Experts of a small language model.
Size: 8 layers, width 512, vocabulary 8192, 54.3M parameters.
Experts: 4 picks a token, a softmax router.
Below are experts of layer 2 (counted from 0) of a mixture-of-experts language model. Rows are named router (the router's row for the expert) and show model dimensions 256-319. Each number is 128 + 24 x the weight over its row's rms, rounded and kept within 0 to 255. Numbers have three digits each.
After each expert's rows: a language model's description of what the expert responds to; "mostly gets" lists some tokens that are sent to it at least half of the time. This comes from a sample of Wikipedia text that the model never trained on.

# expert 30
router:110123110153138132127152105134134100152134140133119098111081142114125117088121084095154112133099097159152129106119115135111137125144092154129165167154171091145184089158094125136109079098134138
What it handles: Hyphens and dashes in compounds, scores and table rules (by-election, ---), plus political terms like election, Senate, Labour, Votes.
mostly gets: " Votes", " Senate", " Conservative", " election", " Liberal", " Democratic"

# expert 51
router:101118116160117134133121153113128121134138145116114122155114137089117166100115112086171145084131118126119121102103156112118143160103110103162161132144164128164140105095118131146128088146156130
What it handles: Paragraph breaks and opening quotation marks after said or colon, before quoted speech or headings, plus verbs like said.
mostly gets: "\"", " \"", " said", " you", " [", " our"

# expert 41
router:118114126166132143125140158104133124123143148120134096118125148132147122112095113107217173108122107154171130129098117115097114136108116114088168121132129110151170108150141093141132095131178195
What it handles: Coordinating conjunctions joining clauses (and, but, or), plus plural or suffix endings such as s, ing, y.
mostly gets: " and", "y", " or", " but", " &", "n"

# expert 21
router:096132141128170170089155124148156134135122125139161099124105130101146163152113139118145171128134120131148110074134117136109150151098126135148144152178151121127141133085146148166132134127169145
What it handles: LaTeX symbols like backslash and frac, pieces of Latin species names in lists, and sentence-initial Due, Although, If.
mostly gets: "\\", " ·", " mm", " Although", " \\", " Lem"

# expert 36
router:074138101145144126146145141119087104111109124136141124138121142115140153118132138099135140129085108167147127094110100135115122124127137153134159158119165099131158110146115084174146099109150196
What it handles: LaTeX symbols and equals signs in formulas, plus abstract or policy nouns and verbs such as risk, theory, process, play a role.
mostly gets: " \\", "\\", "frac", " risk", "$", " theory"

# expert 28
router:101167119123167160137157155123130105125134122121135116152113147126140160122125116091127152093123097128123150094111136109079149149079115133118112151179151115153117137147138125142123150100167157
What it handles: Content nouns, adjectives and suffixes in encyclopedic prose on species, languages and peoples, such as season, Spanish, family, grow-s.
mostly gets: " Turkish", "Scientific", " religious", " English", " Formation", " tribe"

# expert 52
router:095167134135123148138178129121109108137140133094139118131106163116134152074139096117132135141115101139130138106108127103133149159122102150097129165130156079133145152139135155141148115128172165
What it handles: Line-initial dashes in infobox-style lists like "- Owner:", and auxiliary verbs such as was, is, were, had, been.
mostly gets: " are", " were", " had", " was", " be", " been"

# expert 48
router:122131121149150141141168099105141110129123112090159128104130178142160151114132127131144134135150138161158139110106110115113159163120167123138140133140126091152141141138140107146128091128154149
What it handles: Line breaks, punctuation and field labels in infoboxes and taxoboxes, such as District, Coordinates, Species, Preceded by, Born.
mostly gets: " Preceded", " Coordinates", " •", "Scientific", " Binomial", " Clade"

# expert 33
router:074137121137153125150136130123106136122143109117130108117105158124146123133083127123152149119104124144142110138128108147087149124078132127138131157171155119153140101072133128135133118130151155
What it handles: Line breaks, list dashes and table pipes opening new list items, table rows and section headings such as See also, Bibliography.
mostly gets: "Early", "See", "\n     ", "List", "\n", "Note"

# expert 60
router:093160120147127128141143114150128133121128122096104113177128162127171187153139149080172147103116111122132117108138146099107133128096143116166119164106152115137143087081114115113136112112152106
What it handles: First names and capitalized name pieces of people, places and titles, such as Thomas, David, San Francisco, ITV.
mostly gets: " Thomas", " McC", " David", " Richard", " Muhammad", " Jacob"

# expert 11
router:093133132146141161148161162140113118136103124087132108158096126128154140117112121107137157101102108162132118099110145115106166159124146126143116170125150084158097121113135116142145111078138162
What it handles: Commas after a name or clause, especially in list entries (Rod McKuen, 81), plus colons, dashes and table pipes.
mostly gets: ",", "—", " ,", " including", " :", " –"

# expert 47
router:058176099142119159160160136152130107143149149135125125120113142109137163107100120108173169155139077133135127088100170115111172149103152138137140128149174091146148112111128083109127142136147137
What it handles: Table pipes right after a person, team or title name in sports results tables, such as Mika Vasara | Finland.
mostly gets: " |", ";", " judge", " acc", " prom", "\n     "

# expert 45
router:097119120143095135153163144116135147130124139094102105141104172081160148131100091096118161116128124126144109115095105106120119147094141141145138127109148129147158118135110101138121103104123114
What it handles: Word pieces completing personal surnames and place names, such as Bon-d, Brook-ly-n, -ford, -ington, Brown, Wilson.
mostly gets: " Brown", "ford", "ington", "burn", "ley", " Wales"

# expert 31
router:119120113135093147114152156172130116140159140127161102144119142084108144079153096105156166115133136112131153115072117074134135171105143161182108150128120120139152135069113120136158157142150129
What it handles: Pronouns, articles and common words in TV and film plot summaries and cast lists; "they stole", "him whatever", "David has".
mostly gets: " wife", " want", " know", " you", "ō", " kill"

# expert 3
router:106146136106143179150175073114145109160155134129123137124071144113136109092101120100159161142123116125162135102093155119119170128059153159115151126120111099150142099127104139129133115095142181
What it handles: Tokens in athlete and politician biography infoboxes and lead sentences, such as footballer who, Preceded by, Senior career, born.
mostly gets: " Preceded", " Succeeded", " football", " ENG", " Goals", " Died"

# expert 54
router:127157090140173162120127118152117114123142126101114114097100145119125156118108118086121153105119085151167134112140145103108161139106129134158142131182131109138143098155146091117120132107138179
What it handles: Pronouns and determiners opening a sentence or clause, such as it, This, A, The, which, first, often before was or is.
mostly gets: " A", " it", " which", " This", " first", " this"

# expert 14
router:115141106102131160146145148112145099118142122110129096132147155080141168135112118134180147138129104170161139127118097107118133151119152123122110147118122093130121111142110110100118117102155157
What it handles: Commas between a place and its region or country (Kerala, India), compass words such as north and west, and Indian name pieces.
mostly gets: " west", " north", " northeast", " southeast", ",", " east"

# expert 43
router:079140080164122153152155151129117118109116108096160087138105134120121153113148099138160175068100095119137144105120136122116151128109133129118133123151124129128160086117127074147118111091154126
What it handles: Word pieces inside music, film and arts words, such as opera-tic, cell-o, drums, plus award terms like Actor and Nominated.
mostly gets: " bass", " Actor", "umn", " guitar", " comment", " Nominated"

# expert 62
router:129124113171147147115168114119150109154159149098141115121092136102107136110126114105171141095118132139135158136102103129142149170139144137106144156135140091141161118125130103125133161128139171
What it handles: The word of, plus that, for, from, and inner pieces of Hungarian, Romanian and Slavic names, such as V-ad-ászerdő and Bog-dan.
mostly gets: "š", "č", "ș", "ć", "kov", " Russian"

# expert 9
router:129153093150174149143138114139135111123158163101121120105120138105136128130121090099140118113105061154157145102099157099160167160096133154146180148178151096154148135178126116166134098126148120
What it handles: Function words after past participles or verbs, mainly agentive by, plus a, with, possessive 's, as in appealed by, marred by.
mostly gets: " by", " with", " a", "'", " an", " despite"

# expert 56
router:104174118146131160156156117140139105151159153126137131114121136142146142123107129121138116153101141170177162096135126136103137116122155107152141145179156106168129126143145109155155098093127164
What it handles: Words and numbers in demographic and election tables: percentages, other races, from, Votes, Candidate, census years such as 2020.
mostly gets: " Votes", " MPC", " ·", " Candidate", "%", " ±"

# expert 2
router:089189111128107147126162107133138146127130172090145122108114156125115150097147076071111144095125097138106122119101159095125102135092108160124152134146135106124130088153125074140174100090147109
What it handles: Country, team, university and event words in sports results and rosters, such as Championships, USA, ARG, Rangers, events.
mostly gets: " Championships", " ARG", " University", " Carolina", " ENG", " championship"

# expert 46
router:110133120147148163094162144116145118142095153134145116148131144130148159122141175113166132116089114148120127123109105138105139149129113115142115132173143080146105141103159080137148143141174138
What it handles: Word-final suffixes and LaTeX braces in scientific text on genes, chemistry, species and math, such as cortic-al, phospho-ry-lated, }.
mostly gets: " ·", " JPL", " cells", "}", " source", " coordin"

# expert 20
router:078165094151162153151121111082133105095142130156160087113091157094109149089081127093167142145126108123121135129081120147124121164105161159150158180139145110119189118139141116115148112119168179
What it handles: Pipe characters opening or separating table rows, especially after headings, plus month names and infobox labels such as Born, Binomial, Clade.
mostly gets: " August", " September", "See", " Clade", " Binomial", "Scientific"

# expert 19
router:099152106153145143151130128105126129129099178107159109112107130125129169098137100094154152145120116144142128091105116100121118143118130148120125144169133057093171116133144094113169123129170156
What it handles: Cells and separators in motorsport, tennis and election tables, such as team names, pipes, dashes and blank cells; "Front Row Motorsports", "defeated".
mostly gets: "  ", " MPC", " ITA", " Motorsports", " Chevrolet", " Loss"

# expert 4
router:103135140119119134148115155131151113116143128082129132161116143098144149102105114115182164110119090127158141124125129097154131159122147171166137129122134106135191077085119100122140103129131135
What it handles: Syllable pieces inside South Asian and Arabic personal names and words, such as Ah-mad, Sri-ni-vasa, Ha-que, and tokens like Pakistan, Muhammad.
mostly gets: " Pakistan", " Moh", " Bh", " Ay", "rah", " Ahmed"

# expert 18
router:128118107119123145119134110093145109168150150085161092117135179148109150110124140080125146155092096127116087106142117085163141172102144135133082113122163105115118129124125129108142130109152153
What it handles: Naval and military vocabulary in shipwreck lists and army history, such as ship, voyage, crew, Regiment, loss of all hands, wrecked.
mostly gets: " ship", " Army", " voyage", " Regiment", " military", " troops"

# expert 58
router:092134129170139161145159131091159131122137129096123131147087145118118142110100108094172122152137118149132119097085111131108107149113131158129172157178163097117154097125139121124133130148180156
What it handles: Line breaks and pipes ending or starting rows in tables, especially election results with votes and turnout, plus years in lists.
mostly gets: "\n", "\n   ", " Succeeded", " 2017", " 2022", "  "

# expert 26
router:096153100142127157132165133134141121151140114131109098170128145118151182136122142082134138087100115147130118089118146076110167138078134143142102124138160142149131106106101115158116109079121141
What it handles: Suffix pieces ending words, such as -ly, -s, -ed, -ted, -ized, -ations, in adverbs, plurals and past participles, e.g. unnecessarily, educated.
mostly gets: "ted", "ly", " either", "zed", "ations", "ized"

# expert 44
router:133125128096149148114140072134141098134157143101149139110115141108137125060100076096128091161086106130133131100085123125143135160120096156123132160128122091149159135099120140102143107128154134
What it handles: Words and scores in football and club-sport writing: season, club, league, match, FC, Apps, score digits, and the colon after a team name.
mostly gets: " Apps", " MF", " Arena", " league", " Athletic", " footballer"

# expert 17
router:108130123133107165141130138133182142137130150081134109121095123133150148093148103115155151105122099115116120102102097120131139138120160116132137159138125111144143109144150087168160088098165127
What it handles: Colons after field labels in location or career lists (State: Texas, Counties: Saline), plus mid-name pieces and table numbers.
mostly gets: ":", "ih", "zi", " GBR", "amb", "wan"

# expert 1
router:149154131134120147103142140120134129166144138138152115126096155138135158114104098079170147134089088153146107073085150115110135127106114120138149146137150083167180108126106098114108101107165142
What it handles: Prepositions like in, on, during, after that follow a complete noun phrase or name, plus closing parentheses; "Twenty in September", "Stapleton on".
mostly gets: " in", ")", " In", " on", "In", " during"

# expert 61
router:104175128140147186114160147137139133156145144110147123116124124093144136096121138099127150082117118164107123116082119098106175129093152159118145142123136116175125120139132101146111124095161140
What it handles: Final word pieces of proper names, especially places and species, such as Fukuo-ka, Fayettev-ille, -burg, -nia, -idae.
mostly gets: "nia", "burg", "onia", "berg", "idae", "ley"

# expert 35
router:120167126118174175133148142140118111116152152112145101128108114105142169090159098128147156146109109141143164115101105127121153138115128129090115158192118103161137149120126127145140087124167148
What it handles: Romance-language particles and the first pieces of Latin species names in taxonomic lists: de la Cruz, cr-amptoni, cal-ifornicus, El.
mostly gets: " Clade", " de", " Arthropoda", " Lep", " El", "arl"

# expert 59
router:090152075200134152141124125124144135116155142130139133140091130143152145086105125108127130111145100168129178089074118091134127142128121145108184174179183135128156078137119095194137126074116104
What it handles: Middle pieces of ordinary words and nouns in news and legal prose: all-eg-ations, App-eal-s, Democ-rat-ic, dr-ama.
mostly gets: "rove", " newspaper", "elli", " audience", " drug", " college"

# expert 0
router:089128091182108132108125167133113100147143150120138096123102136127114161121110091094146177112110125105169168099104128103108133142087117164156157128157150108114109089111137117127146104119128099
What it handles: Nouns and quotes naming media works in entertainment articles and lists, such as series, season, song, album, film, Nominated.
mostly gets: " Nominated", " album", " films", " music", " film", " Show"

# expert 55
router:082166115145156180127154134132105107124098126163130109149082138121106128078107106114159148129134127115139147113098136133145144116095144142089133174166158087145181109114125085117152128122131167
What it handles: Pipes, dashes and header words in awards, credits and results tables, such as Nominated, Candidate, Votes, Team, %.
mostly gets: " Nominated", " Candidate", " %", " film", " Votes", " Apps"

# expert 25
router:105120121106125181132149152139156141135121132094141090141086130129143164126123101112142164114127082149164158092086112105136164133133138127159096110122152107157148105129125140113147142088159151
What it handles: Equals signs opening wiki section headings after blank lines, such as ==Deaths== and ==Personal life==, plus "died" in lifespan notes and list dashes.
mostly gets: "=", " Species", " ren", "died", "2026", "."

# expert 15
router:071169153146147180153160121119095099159136167112146069125103155113114174153132144112121136104100099151148123096075112116131101152108141120136139104123161100163143116121081114145129077108151125
What it handles: Word pieces inside French, Spanish, Italian, German and other non-English names and words, such as Dé-co-uverte, Pad-ua, Lor-raine.
mostly gets: "â", " Paris", "è", "ía", "ün", "ä"

# expert 5
router:086172096155164173119152118113100116130139147115155128114135132145125178075120098090124136147144136133143141137102085118147120120107111184110141146149127087111177115138116094142165116122136125
What it handles: Word pieces and punctuation inside sports results and statistics tables, such as racing schedules, venue names and scores: Ste-ge-man, round, semicolons in race lists.
mostly gets: "finals", " Chevrolet", " Score", " Qualification", "š", " Motorsports"

# expert 42
router:103112081143104162108108159129115119138150148139101117166133148116130141110149139121158147117099097140128123141076119065114176160103161139175137152126124151170154120107142111150155126119166135
What it handles: Word-internal pieces and suffixes completing verbs and nouns after a prefix fragment, such as w-ish, susp-ect, ca-ution, link-ed.
mostly gets: " murder", " called", " sent", " find", "uction", " order"

# expert 13
router:104165093146133147129149115100130145155125175131149086119100166151104174111128140048144167117066124170128110093108117104135124145099129097138084134135127088100153131099115121129118133094168193
What it handles: Nouns and capital letters in technical, engineering, military and legal text, such as system, ship, Brigade, aircraft, PS, UK.
mostly gets: " ship", " Brigade", " Squadron", " Force", " Army", " Route"